config.yaml
num_hidden_layers: 11
hidden_size: 256
n_experts: 64
experts_per_token: 4
d_expert: 32
d_shared_expert: 0
hidden_act: "swiglu"
moe_layers: [1, 2, 3, 4, 5, 6, 7, 8, 9, 10]
router_score: "sigmoid"
normalize_top_k: true
routed_scale: 1.0
balance_loss: 0.0171
balance_bias: false
router_logit_norm: 1.0
router_bias: true
init_std_router: 0.00912
lr_router: 0.000489
vocab_size: 32000
norm: "rmsnorm"
norm_eps: 1e-05
tie_word_embeddings: false
optimizer: "muon_variant"
learning_rate: 0.00754
beta1: 0.9
max_grad_norm: 2.0
batch_tokens: 32768
max_seq_len: 512
train_tokens: 291200000
max_steps: 8887
dataset: "wikipedia_en"
Below are experts of layer 8 (counted from 0) of a mixture-of-experts language model. Rows are named router (the router's row for the expert), gate (a neuron's input weights, with its number), up (a neuron's input weights, with its number) and show model dimensions 0-255. Each number is 500 + 50 x the weight over its row's rms, rounded and kept within 0 to 999. Numbers have three digits each.
Before each expert's rows: "gets" lists some tokens that make up at least twice as much of what it gets as of all text; "mostly gets" lists some tokens that are sent to it at least half of the time. This comes from a sample of Wikipedia text that the model never trained on. Tokens count by the router's weight.

# expert 46
gets: " of", " |", ":", "-", " in", " at"
mostly gets: " Mount", " Robert", " von", " John", " Steve", " Kevin"
router:506494474527530477525584495462455543504537592485510507520422619547504419485451491521475517503540406465411594477517465414474528486460499505483511483531523530563588518543454464552594508456548461528387421429506454532534498481531561542412497482418530546464493485457431579532485454530503505579521429575459554498435586491541566469519506482439466525514463516437464454511522537514514626487481508525496402445390486555485458472428592495527562470454555515463585576431516549512491595487551501499523544507502535494478489593545499516534517548496598459483535492595498485412554458544558572578558510532536558554527507482446502505428541595478535492572420432571551497495531512429527394514454412541454477420554573483544517471506501515527579500540512434512534479445618481455335575588393485
gate0:508504357539446499590539446417508484500537569462520597429485513477539483423540407581488495439433525665436604440488454544488437415409568530511520496469390504537477426426463547531532532565499449482514497523493455472570544546511500452521511533523540441488446520425442616459497473452529492454581607456540481538592451457562598538488453513499464502501489485470518524497435514472537467576514545554540425475516474417481476426520490559563504457525541454546501493475421430441443516468513450362444522470608470594462458544466444444421480468519440522495456483454475512488464470547482500476477429484494460491559550542520476531468571488444508461539520444480595437614466443508555499487524566495497522454496556571458484529467375561467522447518446515493470510616425486541485456403533552
up0:419423543510464442414501601569479439495428499464421484557445544517478485406510494455493562465377571406372501539524447453486536506472535492522519586542435463536534502475569420440572416462460450460509491480490514518502462453607520485469484503476576509597505500475506472505437557462629449587514523532524520568535504520501439552497466516549503450545453500431536555510598507472461443516489495481496514374386540466442456478533395520500527486537413514510524347501440495445540461462476515535483521459502565479479476488491454423466481532489546553523480487471433529551487502507507514511550500519534529535440504434489393578541421486576477378449588429533562538496476480474458549531522409460517429517473547455450381571360536478518487541472492572420473486462505541502368505501449512

# expert 21
gets: "\n", " |", "==", " to", "---|---|---|---|", " not"
mostly gets: "---|---|---|---|", "|---|---|", "|---|---|---|", "|---|", " Succeed", "See"
router:571508530406471427519578502421437509519466542450548566401506439543454552542388369446523498440497558590544443511473503540542572487559461450478475505659508540442440588522533517535474439438490529484521577470538384576467347498433514517559538383451555543403477509500578551578533570532534492509577502419548474585411479381503543419497460562516549522474513438492483520463432540506483518578439376525510515571494568531528432512517404495540533566547531524507547500511483493528506494459563507465558528501530415512479543504485500487451447505587512453484523494496561438465545539535531511461526492502526453514554551480460509490523523441534487407532535616530551449504491532539394464459564503438575493530492505546535447516482442548535495424525529586554548524495438524492564535487565526
gate0:486497516510500564564475531531503457492528492523464599456532522439502464566517540488397499516531376597501389489501475540359489547504472425448458474577503591494422533395489446492554455536522550547565442500452515570477570563460583468490537473555403486448467531416432479518522528568437400470589474550384425438518491492535562437534512463510551527523525460554375514472516479540440574540471559532466585488598517520443504583511530503464499441484396510548457501495492417470556507463519528468574562406471460530487453530510533505449533540477502436451480519532496502538506443471542567406507499441471428503543510501413465516446633482483474418407490549561523464488566532552422491389476480549472506457528533528527455416557507394525462532409519524509467481493452590551465532544496589
up0:438498423533447492549475532475478505543448467458436529490445465487481478564449455517497480556556520523600389543450549504419552473536456447415535517525457439398505528494447439527435469527412517571468518456451555560513489548554448431476409517476459515575505549444483472557492625552464496452534454563477495492536437479398518475554564419472525548589522506474530479420502567547545547546497540471483531529582553501516417554509551426516565557475477560495490538456497463516561526515587556502583507440453477475437525499445512551486419469433362500430431435443508539545569421525531501451592583432501526499452524387492533458463492485499476466515497564516557493485570458554472612468458514517627497530562586508520494489459524407581522619562561518414512506457477572504503521562646518

# expert 23
gets: " |", ";", ":", " 0;", " /", ")"
mostly gets: " 0;", " 2;", " 5;", " 1;", " 3;", " 13;"
router:489500573534459383505540528590477528558542505470456501471523489528402530499576503550478471492479545538457520535507470574571611488462479512495396531587553576509445476471407603561595478403408562501580562470542488576432541446488465592535409508507555497537548387534503485515584443457492477457532508495573449489524458535456435452491508499473487519475428460518450485502442431544547490544437490533453538478563466569526553432487485478533504473478540506474512450517466420529455512479509512513528612483467462551541402561470487563563459495555424352485434485566456417453532542514418522507456474457547468477598568519442420593573474489553504391420452566488534455485480449498435423486560505439543455533537438467519381521543482465449447421551521478581555537445526564517525456457541558
gate0:502496593525389428508548564570537474497615470446516506547496520549500521563468528550415454488513487558469528428534479489550510513514577417520420479502462500515505624435507445466532470433424501504487503491471543471393529528505531519535507487544556531480496510580497394490457590548410498506550464519499522479600552593493562502508428397515543484432455451495558520556456444439503437441462504568487454453554491516460475495489505578505528449492420447484619561491488499441424574556430488525488531502552543447427385629422511482562491432529448439534435493574500492462452499507494573460510515491411442515498483553448410551499590531510515491501477423456561420468522549456480563553528432462438441409433421477576545353483581491450548473507529456499493475499612525524543469576508577
up0:539464534526542559494480494486527420461587426508551523424459517528465502567420437550444399488528522465424531497578551409506474639427564478477512539423505397494476631484521492404454394482502515402511478442489494413447565468511479549537542520462523529442512544526538459500550496482468545455481509492525483502508481565451564482553476482474480504452446472538614456524497463455560532527489544650513484406538489519441600518551511627521467502521429545434471537509560422426512562437534534519425486514484455461437468584393530491501477497463536439467510520526517401503463512482541503350467385557471479540566460494457482515524509567460507464481546445519475571547417435441543427522541486538598537448419502577564521493455501383512491436480520529481505414522541462479483535540502597

# expert 26
gets: ",", " was", " and", "),", " –", " as"
mostly gets: "),", " worked", " assistant", "\",", ",", " served"
router:485540477518607490456416534520464494488482481581488584435410469509443436520531492510457480570469537542547439486514564567451500484549586554438516568481575501493506447494576469527520431413373561503550488524525469558507460632503565529478498457487461482494504564555504551582546482472525458427565527427433575539505531516466440552549466534501590574519440512498488457524522533438471513532457531481537449477546468500553628450579456504561499550436468497429485432430526522472479470516439514520520417480552552456469398481473509612565469426562511518406445613493541487591483532540565503447553570440521609543475500407513491584549550498528519421521514558550489463454485522545540370478447439553422461598514518451370549481475472540502394461460526537458463570431475430462512509531485484
gate0:438467525444543462434508572515501465477384429492465576628489510503491514431480441452502516557548395512522643492495554525532581513517447503440468556461450482518501512502378612491417581572507606523408515468440556447510539625523585451522440465561492499433464565399573582523570523491423482529549427506528508454521505496417433519564548471437552416404456542461488527468504442578570430429504565470477447538520483452536528483520558502523455469494430443474433516525529482512498534557465552446507484551539457479512550507509537514486480524480499388521517519543419472555460521540514540497505474428464482447471455542589547603479503466512503480526499555494505457503404411422580556385537513591546521554558521472458513433459522476577566470501433440449484509535512529500511604484574542
up0:356475499510484563511433585559467459532394430542525509559513503406414542469497485423461455574558375462558552528530508514537601545482565451464453449524506470422455542479499594465467561504516535489520486518509497552553528542507539469505466531499442493466431529573592484522530553481464538462525529494429524503507487461385468432524476514448528450402466524533572500446519427549570619483511602589484519486486531479497468533477549543459516542478557451405409501502504445398441429515604529532577471476505489431496414549462478572499438473552598490443578520546410430530506502476468500507514517452496471482445434438546604597520578468509535473587392673517511451511458455375518433515512494583497531514566530542487501517544490490456567493503501556546548548516493509526502538506468524

# expert 44
gets: " in", " the", " of", " from", " at", " In"
mostly gets: " during", "In", " In", " in", " During", " near"
router:553445498472499479569452485461432445579529464502439530424452485586452528434403497458464483464475581457568456459530451495441455538529518523424493558473569461534498430471500370433554436371545513495503479449556433519459599492528469480545499490553572448476502453497481503399558621478494635405436420482654578499470539542516451453547499606414517472502473483508499472601482409515540542552484547522493537488466591503526461559407498509574463508540523489538546533573572488490460478501542488484490576576499489525488627504463512472484386518554538420494554448530481476527560554480539533570435511507486445479455583499511509504475451433503565495495503478566555480514510518556521457567390481553448566519586494517415480565494515436524468558575501513584432583535518502566507425522512503
gate0:486500494448542583473528547445382505590541419414396570482503520526522516583450509563517520491510581513619548536581550502512445550497565537527581557495576467558531514437465431504528551435459485522568548489497422372515541446538409388566525540559539557402540487519598434449590569511495559471491553540557442546599570509505522563488540538530461483453390563452495514556555379453457481395532463569556490498495546414602492528452510547476546514466438514480440551486491522580488565539417452513465574516490546548469556496532470511483496547489477476526433470540481472581466442473554541480507492544447502579487427493425665477528550454533460532426472464515561488467534495442472433504487519506457433558466510479514502445445554472506531546571454443447542495473531477558499536442512516
up0:536568620616452446466537540482553522521431526501465501473460385447524586468583498467525508477443452551514494484492502479563625449469552483581477540467448426434431505540593559498498456512564560503507435533531557565527464522517465576453506477529511420560492519463440539599436518472523471529541495582455525444444426555471500457480463490508440517516533458506443512482560540531557476506475501519460534418561518604464515548532480458529469503521544526522537498578470547467408446402476431476513502435579494510482572489534519492472595425529473535514552559476460555480523538445387445492551516530430457438492545514486291510446478538495580505640501454463521578548380402510496488520493524491492581530507477394610548550534466536468512406382558511479476507495508490448468496523439485

# expert 1
gets: " of", " the", " for", "ing", " their", " other"
mostly gets: " these", " These", " social", " political", " cultural", " alcohol"
router:420415505521468547466551541457573542514447442460430516495585479506460514472390444518527470523551535522557508529585468468543589526401463478502551548544516556500517478388513505416496488489543525574571551525458529521488524555517459532366487475562523556476464481431486486503463528482369462537468502530486472454581457499489517462448625466565506455479574518424463425537513432464444550457481559435501474413472464515391520483482490574570475551455396506490438464469478447504629411483559550465507488414543468480442610542499434512444477564510506476611510534427439544455390376536531603551495509536535423429464577496523542531483505516509478529437492412541537515463533453492489535439501476534582502523575451579508428514505578521579482543577513430512399523524531418495508490542475541
gate0:463410516458400498376513581518532499513542544417481576506553468573484478581521465501523559497516405421471499493519472476481477559514593419510565559527575444524558471505499453439388481454577397539439437498461574472528556560517492512415489494504471455465509524527457518504477527589399421533530514397556564471569475480446571491539538537564559410490507470444520451453552452489571518440611468462477425519481451477492472509578551530486539572539513494422557418586488586448495557466609567454550483472478413493608500470389473471502522557574562569549533472400428510515472520445497448546529494510490437501452454519509564531504598520529493566511463587546503487466525490492524461605463555426566493453435577543462438510445568496517495542480475551444436497571494524460503526532407475
up0:428456517444555581422510515452569438522505462548455578533559478521424523391550449487482646523497416498516492582577467445501599506410493563472569506643612493438438454495538483552475491498486432500500486435532560537442454520563434512472540543524568485443569582541488471515438497568494520481546513491467506476493437425531472386562559513505452421452509471500528430449490533478521583395493470379524570465510512596532445396589553593572534520504471555558438521491387529500550444441469522539519428434636428576520450557527550485538608521534518475560505449453414444502514456506483529527453469524492480478467486456523469514510574457546516541451491537506471485464474527484500500481483436527610470485490508523556456537461536502482391536515442527450520491532575470488499481591458550

# expert 8
gets: " |", " by", "|", " for", " from", " with"
mostly gets: " by", " By", " Genus", " without", " per", " See"
router:495546481511503530511608421469587461511497487463593472500506474638494519446558520463523426526479528568602428405528531508566475518532482477524400515578432465494507577607502508542510538510467555538524465450506491532530518514433474506508563486467524525550558447474627494471457603484521433497507512522561540581498515492536508450556556507446488546501471471485503485485490514403528500462520463493552622416423492503571522535547491485514536465515543544610381423557487433438425460423524502471513486543589462504575489583491451471462530513436521469448539512429560552481511608450515487505456521525545595437440512509471519510530518561318462480465511611464536502562425447484500499513579591464512391449570526534551433513503499452510363489467444474520540516531446535513431475365495541
gate0:474631477437568543564592429489536547519537467491585454511527439502490497487385498456429401446531517514486519533552487502510450442443563488494490387525406477503551474501512459545521513400528459468431503417440533539476469502567561446635562487546415532457511498533549543487470359480437407544540465478452543427512509481466427525548464574465452441424569476579472472487497477582502402506491476538481498526542411423500467446505557439536484442484498529402500482586471554544377591515497480551636483432442498524510486564438469419480494487474545522531481502512520603423456502463429564493485462430503507510504441520508516418522522511435469455545568418500597539491448462453493423439471487484539553550535585517442508411541512452452498520455487451493510515581535483543419458469590533
up0:531508526497494427500464499462517500556465477497456503534568423527438503513569406550488551527501496477478427543464517526542469533488500522540540464485626463494500437551520427438474421499461399530513627522473427490583510484537532536492477384467572495547481595459442560478489422524577554522481568586500477427396557600537555546417379462520580471581502598554540514459545518528568458569435458465482384587486513538454552526453480403568547561498490459464590581404534519469571505544522500434469640485480518491520501521596535506543493483530483420581450435496472487486583508502525523606541567576501506529547522541496564502537560467516456461575478503519485449467524513485527481467450508488413406444484441496565561441434520537444559535534516484549418477530493516440491595446454432

# expert 5
gets: ".", " |", "==", " ==", ").", "==="
mostly gets: " ==", ").", " ===", "\".", ".\"", " ===="
router:572451441497522482474453559564495484453451483536587422491452490525527567512540472439583528442355504470493518594592569512447484486535556602561433491566598483468531464532429411530490487513507515433469563484517547557491456453511382589535473476516531552490502481441474521464503442486531469472502546525520492535515578441548547436425521519510515421475499599460567506568456537431508435551474453427604494419602533582559491500491446441465484443428523512505559616614441505564507467548427524406517517502501542505526397542469480564515514533494469431477553526575517501539554557511476512556559445593588496486407469494521486591475505588488573489531457497505525579518559500540516539549507482469479524547468512407432497546430477450532459550383485465667565481447493483543478499458498548
gate0:436506451498387581511475593509484440534407354532468519530501511522462518564397523483483497480471483489483482521420521452511570470512540549488461445552549517458474438412501431516438534461516491505376526543531474535491600559557542421415499531451464519466421509508559455493494567473587550485415401588459521458497577487438640559456486541442459560543528475467525467487468560498458511486524506489554518403528491522537479540510528455497524578558450567533508569443527528462551539463504482552455607534483421423528469458470461483442442512545582493509462405557520496422568493446656466472422439481484474551476497498436605478438552447538400566498506518521585519503549497482471621575486533517608452519483537495391593472449529456515526558490546500536449502449410519464483495481507473
up0:547542486609466569478502508483458478408588536439486421465452482525503500469490394430547551401464563574540563535582545596581400421510464482481554584521572492506544637458490419551563504512497500470441546579507496556517491502454475550558441460520480535521494581517428475550421508555487514516500467497494423510482486517468549452530503409523497475571622431497527496455566528453551545553428402375477498487498547520535521453513386512529530498525545476517429487474470503487429458598450448529542419536466436449553508631453504506481621531539471499569542581506584518571545496445508487489462501531542493458491416496494468502558455464563510511485564491548488574471448472517473503468418506511524545461525465597582450468421455582494480540427520521420578507524536513562495386507591468

# expert 13
gets: ".", ",", " that", " and", " but", ")."
mostly gets: " where", "\".", ").", " when", " However", " because"
router:508434495528507529477483537551543535528498514569611480501499490570494595561493466490530523459461502517482543513584401493493530520560519583543516471542571578468579508424498390544484442549519484432438538482471517498491510499483406572498523477509483600545533460505428491470504476378478442429428492469480504557444526524496560464383553541499529438551566568421517569479550518452474402549421469487587447525479543512513479503554470489422469417541494435478477512609427517565451481486406481404554471558461448429466441527496440606489451502586464498536509514624572477541574562571497488495621428593531491490482412452504494626514521514549507587524593487569519566549557480454499608503477536464460502516459488501525491501357471412464476563490516478556523491454426453580502501479465479
gate0:521498534463487602457517516582479501431483512532518576462537524463449505546426384466473546421409410486540599529488428476471552446483495457469583533590469515495564441483510504497538472532574562458498549526446500527487574542466500476519456443489481480499527490550415454463583430524538447506522495521358465404527579483493504483416520422514571537517639444530456469516508474551522545532493479447419461473596500617404503526457515543451489488474544506473525505510429378499475543586471442508428416445492527355461477524490492392587503497465506502474491546522553541454434506506461467387468471533459441449532535522376492582466508450490460520498529473491567406570506523413540551467499512499607539456479480494489608482379477429539492421567532467480498497586495518491464434523449465
up0:517465506508489552429559534537523493385467484493587459443535417495559428471445353564498518520412476482605572574577503486490463444471540453524528461563503562473495481448458476504450441631590528460504537460510538460510512483456444572442520512512458491520500524546442484471551530463479426493469553467569477418531517424469566518494489422442524559428614537572439526487539517571480600490473454554484543453588515547511446500545509439474394500568487564445430502471454463450596450572446454470483403523406490437431415531515484423453445505457444435514431495520597513544464490553444431439552521510441509463528504495452439606439471442506437461447622529482515423543521489473604539541481540529497552452398485558444527439490528470449508502511456456563517469543512460487526452471405566

# expert 45
gets: "\n", ".", " by", " J", " John", "a"
mostly gets: " Robert", " Mc", " Binomi", " Mac", " Chris", " J"
router:544492489409545511513533516453559445516518552497522505520511500444461496521541520499461442522496471513543513489551458467574421515548393489495531395516423577474469616568549527549515424421525451530611473539506493461535596483568523538542447556527536504405523486406462537485496565512469493578420483382497557494418546431580461471532490528483551602468558545440397695457549511415518509500448455508484446425459491505535524482477440499478544493418498552593525470517526452473469421556480504521440506411531504538423517486460501437453484499476586552409538474480465430470486552396521574521479465533515456533427441515488510538495570514605517383490448527479434538453452496427535527522431554611483549502545536572534523526469471412487536488513598591431542493524440489556479499431437537
gate0:425546445414528552506458510545540461578464471516570475570479598516483519541528554544510472560531557473466533504441554385559601432468455495433516413463493514481514517535540568531490504429494459463452500468480566454518533541461570511497479519502439460421499474446502401522536439519553565549517512537553509466621563516610422516550492563568509429438479552439451445499478517449552544425563591466382463469594564515515531486502552518478459518446575494425439506462568514513483514464477546500548577468476566499460517468561523479440601614549554539519478528445543569584429401488503501543466410548508499471528506547481474526434508481540543446454450597554547523491573481430504530491480569538538510529508532516530638555459552493582590567567477516470608537476415560578400541467535558
up0:505437513447565447511484482537447456549407550530573395466502528519583543605470544573470439573473519483490475469470455453517491478566479508431457351524403493503534530565493550507503510506605502452504507481454511563566564454404565469559471477553576585473546495472476454494494456467538570577606438507484569492535491572460459450571538491478496505460531552479399557607429521414573417491489485515523420548582539486493543509473511494529532470477480579514480462517513488464414461513507544583492495531480558563493536534570612555494520453555553514540523510496518473535460400540507588543529542526536546495528562543515471522440498446576544408468466401494450481435493473498553545457552534551639541467453487461462511613492536472533455406486395479437585505517545484622473498630509479

# expert 35
gets: " the", " The", "|", "The", ";", "the"
mostly gets: "The", " The", " the", "the", "–19", " del"
router:446459515427561528540497492432552518516561489556520468513574542525427535457526512453590428551439473488472543569430545477464533531541534444487537434459556456525529480530567581489504469602501508399566457445535556500382469563508491519572510455434537398498564540527426564421559514564511442513451514539386447494498379497524512503404531520385462487602516564562543454523487532464491499536559490534513580557518440467420505530517458547551473565431572477571532411531498440544501393393473577435551444513562454501439525512519521441544550545396426447502452578491494427534484390516451474521485555476476566498500551520552525420508493476443441549522487507584423454525488548584516490500521537553461457470497511484478586599505495504419479439462560505641513436484495512509559552569481491
gate0:448451533438555526563513467545493477495510476477621603480488516537578519458498448518479520511495505529450500437488452486407491516551500572492610420500467449544470452562507519506580458596577540422470547449482533558456539465477501428523567369523456437400513526567542547585445485579429471529564402509451538488537519555436536564460521503421509499496499546452554379524434484479502496410554460534426548588549497487553587550415484574514451526476528525537475447457446468552567461516529514459478413540482578465492568507451483551475514584478500512486565649565427464531433511481435504470552430505522447526520501530502529540476543479479535487530473448569461469530576435518512537519516523473467498456442528491443510571468479467411471539528559511610666511438539464501463620611521439
up0:453366555406557485443522496520467469488492573442599548521550564530563521475476476541506539551438485482468531498442444508467417434532611532486546500525574549528448444492500558507546478426594449421524503561527568566467493541556503511552504451561438411556531559555470580501459492545500503520598488600451519445577523437511571486524400529505485506558530541521499446501435472510541513364484467516410461471570365473475515571505550543476460507504535516461450382448530490546542515424592495519499430427520533483530519549470556564518559544510468513482559573537508540509499461492457506525597414491565476539504493463493535431583541470516581477584449577531446410425459493488600537525494500501483495527435575603527628492502525446451547563511525517470584576408444440530445479534488466

# expert 19
gets: "|", "-", "===", " from", " •", ";"
mostly gets: "|", " •", " Allen", " spent", " Big", " Title"
router:484516475514494543384414487582479474442493483596581433550529551485439488506607526509540450501458421455566437504470552491493529494520563419516616421493522499500494514616527534431407527456473553500442460446583499472523499482500453512506592555502548433541512601422496495423520556454460523652428465443454540604474478464530474478515502587527596448555495566622608495500491540464591539498498601446594542546501524502399545472409459410508519440554525483487463459523534443431487444474513476440423537510549539491540542447490477558523479520465562574447483437538549571506587573507507550488522467587465516441483542504554457471561412483512542521484557451423495523509382481432588520471468466468505516457576520537490450493535537517455536470507502525456489496509407481528493416421471452
gate0:469479494567506475473472531553533571462485586498537420557417486443508497491508570604520553501454494491570526519507572573556490471465505462448429507522574429587471583466529523399450538473527554466394431496503445472539534476506458475478577484565470461482453518514513484382572456492505495463451442532397476533590431351552589524565534608526505459515611452509509494500421577502533627529498528445507576496594546484469556471440509554512553513565540540525547450463495449497502545556392487511500478612523501483433475504452443479483504481469510501503577540500451514464504515448485401519573515511509495616548418536461548509538418423517474491411523546530511503472440438493505492568441544498438496518629532569543493521511515449499441575459586485463453486417539614570492458500537386
up0:478586505456566394501538528508549495466470577594552384499548449437450527489554544543453444519428491495554485471463594509497539484561449509478478504473511433571463531424504514549526558459479450515426374437462450518501595464570498492536521482472549505532524533575516499485448518580487484616424516612496472582467626475522494489594542545428450557470473426472522459481498449502581506570488548492415539441520527491398422517486500519490524477498518550540491489556495550425479483392462510578462424468495516476465451560499456479449513531443489419478532586592595475442555532507447422518521469507471523537546584489426418450474408511487580541579526417464472493559523554477451456462579511528485515468497571371645472448494501410524525534538439412478447502472535573516488418520510469

# expert 22
gets: " the", " of", " The", ":", " for", " at"
mostly gets: "=", " former", "The", " Best", " joined", " of"
router:412509476464550552483434487472498514489573597556526506546526516450450506462367486463439522502533469574459516503516510485567501476540508516499534509493558495561604453548592497532502469545466461472530467542395426408416439490487386536515461415474509549573430467555456587460425394560580411442467556477487509480422472429507536487450445432464508462473527557569503441448513532527426536506418429587456531548659451491460487519548495590523483449423503473565597463379432510556416491578466519510463418443517498508522444550502456450550399486521565462512531420475507400466470438563519434539580561476510449487557498530471492472519560523456528524476454474562422496530521538460510514484534425541525454534581497520541461546462469434425560492496465465584518480395518593559526478525491471
gate0:440480566510556496530536482476376452497536515415595587473611509472519403537485571424516425484442471502458484442574440409532465483570491546532523455503531522518456443467493486565624445468556470494480478545478532421515446489420608480517509508490455506440557476541487532466482441529518437519501411568490486444525612602480625551518462440507493513540536456549484391549595527497501522548513466421412394455563514594445515532548517541474526500535550531460505500516494484458450505480497491551506521483558490578483614565567529476502560440548509539572512492436528456503558586484502533537546477521430453544446552576424526445503586542488537483526434597525498541546551528518459603512401427515531494399513477399490436457497548431556473573621457460484517499511417430513507520534548521
up0:463612497525412532506537480513536508557486422539486472520479475450552398519544527544476456424618509554494448526557574512489491448463562569525424474540471466600429490527476573482518592559440445575488567399550578494504430477557517529495388523441518503516498521569497543590478574405477499514497564509501517456520496492544487472498489547594504430479543570505415583497431618573495605561510497499541491562448480456534486503511504446425499557535464523443477542428582514452539538535401514465485563502592569443531581497489525635414515474497441496527470421507470467437480642466475473491554474525488433463437455556531531606582425466497416502471573474480503483415513519471501513477488589538508520595488473481567482472441491538514551513532598445477499481425534551593573494457541518

# expert 29
gets: " was", " is", " were", " are", " he", " be"
mostly gets: " was", " is", " were", " has", " had", " been"
router:487440620580502443466412508479495368454505480607529467374495474472451510478509564536497388455527599487501390486513540534500669503498519467537481508585466555382517426571565548484398536434511496572475504560526472469493508489486482515435459504563487426509574469399471519450497511500540537493514496505492480542451565441476497525507441447449470609520520481499474534487505602531568439490487447441514519539501480483539521476418465553486522481511559589577519510466524438491494564542517465626560523593508577499558419466450531580449403442530474575519420436433544518548404491530544482497475552475538499451563475565527514519480432508543485524552492453503492504560530566476439516436406475499521537544497420530623483529485544487475578465519444498498611547527549428462424491467578482
gate0:491443446502443500552447465494469501546480497486482524505509429497530615478529483503498536519484513444578469541472464518498435536557535485430509494428576512447477563559510491520516465575468400509497453609495364465526551513513502435627510474520502437574497526590504443555448578525516525559470536479460549481529460450485501482437525454530581475475584584538554428505430510507576518503492429421463480478583463488460457530476548490486495423455565460602499465421512514449511506653502462522437421499485391506486461431510508359564518499486619571548501560455617545492431522400600509532485372582432545552412495511510525496428485520463442471492536440577532451584532488511588442464474573516527471405490523440454565441508530483494506488579492535472470498526476560549475542403456559
up0:570505545531449528540479484481470456512544454508515484542498477461399476438433481498488511476459533493520468482528522497490480448501485527561410546443526435524438517439483472447410459557490477531553616508497492505559393436526433488478584482581514488441508483502558575576547527540557584541535559458474533542488516418464578380550464484469519484529548537439530350504570585411517495498502582447491503518524536521487409511563500374560578496493462533572410499383528559481504501422449577527452428389553448516484495566499492582494526547520506608555455571571572531431473476545474474482450526470599523506492478478456577567473479522424512453522550470537452507478465496554476415526482545530512522672411575520495392524505503533549434464430477499540447542478457439453618477505554494

# expert 34
gets: " is", " which", " that", " it", " It", " a"
mostly gets: " this", " This", " what", " It", " version", " one"
router:454579524463415556444472495485501469486450607500545513386431547372436422622480640506527527532557522558567576461519443501485527480500519462557488495529534480478494540498537503553440536480430485479451555563516507516463507502539470524496465541436379423522552451398459538534482459476539509537494552523420470529454509483510554460501513546517393497412528557494521521378536561487503415501487556593484421486462479442456479475474479430447588618539514446551428481435483515468510489533484456471494568572496540516591454602493503486517461478488450410492512589481581533365498503470533497513402477442474486515471525545510440422539509505506472409582559478498491602511444469368566509523513506523512491425576396480497567527467361444527499482441486435489525541538540503536495477505521583
gate0:512568574453435502523564543611476480594576469507427550449544568572508434516447567511437467473445462464493486488584466452542480448475371528575469468522469560559420485466578424515579527509511562490534549400590404556549573498567515422511502608479519559536519442472363502555413646500493423554587432567456466526532545475491590475502480452500515468505511568554564503508477511465496489502552502496426465523423426509504481582492565467526500492563569588422571490427462464498585566537501558543517464556526494558508459519484454514505524503508493520567546534545460488502510484475492483459491485467537485486518441495479548567588505502517467460574474399435539572504471453496474478435463485463567508520533499524611455464531458456488443572494522439523541584408512656571448539501556489
up0:585543522488453453524536515537426553555490521424477562491511497433569516518553596693561516433432449522535509482478517459543499443587565514452523579470463409511563537473541510454537479518518466543570509439464470564521569533523393540493542471490503418412411477477506520519502519466571572527477456571530487453575561440485524588487591450523467458558517514396534539459530475440465473466511559570469470512571531492424575551506476521528479555466372462498422507403527523538431364547479469407450407471472471546486513409456487495462566511479541467450514474529543501404503428494513521437497580532478438560443477410504504452440467590524584465513498491601522457514486464461410484515521558494514542426590543509512500535559477549655508452495514540483454505562502506504531491452405486

# expert 4
gets: "s", " and", "ing", " that", " which", " this"
mostly gets: " damage", " success", " decided", " influence", " efforts", " relationship"
router:479512460573448578520531608473538576500463559475492495572496493413520461496477487525525560559511521534524495343576458450517604544454482498540504533549443532549572573413541548503501501474578480541456530477414540468585521486481512503528459477508381549504468485547508515527520566492306460562509471512500350419620432528464550574525510488474415451522532474441428502423482488574514480419553537452527431545441506534537467497517503568480490541524381517480448508486498459535537446564586560440504477392530530448575564418547475505449523528542456496542490613507521516471448470551500553620468570457485475535475505569548523488539451520529518548487508414470514543483481486466480644445496405481490568496577488491447498474595474517522478572579547458506527477544556471442522515498480440
gate0:415483503519436455487574583440500574463501490565474432523499468498479523524416544545459485588443498557409562557459508492449555512461450522531542516464509579571437458489407483522446460459557552547536527507484494468583562392492547517568491517434454444390488601544536564579490508516509509557501533513515412528466461542538578489447485473489439524431493513505492471474513445531507502438507515555520525636464499475503464474432528630455407433562512482501593372460545432565405551539453543533500543474498493484398463523468519537516474532606495515513622556536504556415510509461351573495504494476556495568552522490456480529459456516550416482456473568437481510414423438461520556475489551559515528444558485390502477625553495494458460497488490476511572491479527487460569447498392590
up0:463480492511508501529517458546556504520456536500548380513517479383498517416455486571564494526391559516542526490531498473534471532443441514426457544464567525551511499478488573446486530487650542486573515492454474506506440502487541509554483479605509533446437492555494458498456536534503518475515428491401336493553493497473510495458442550435601472472461480467422507520543414563541570498549568517444503497500517452461470440515523497562435533497494506477530538528523501455613375435548583479577440542494532552455493564547564522494487496543492558534490577519471583468498388561433551510418511485466425548488590411557561477505480550477395446510338475415462628458445438456574519545539536570490510521480572460470536540508515495469533465568448433497512403502524496423584545568528553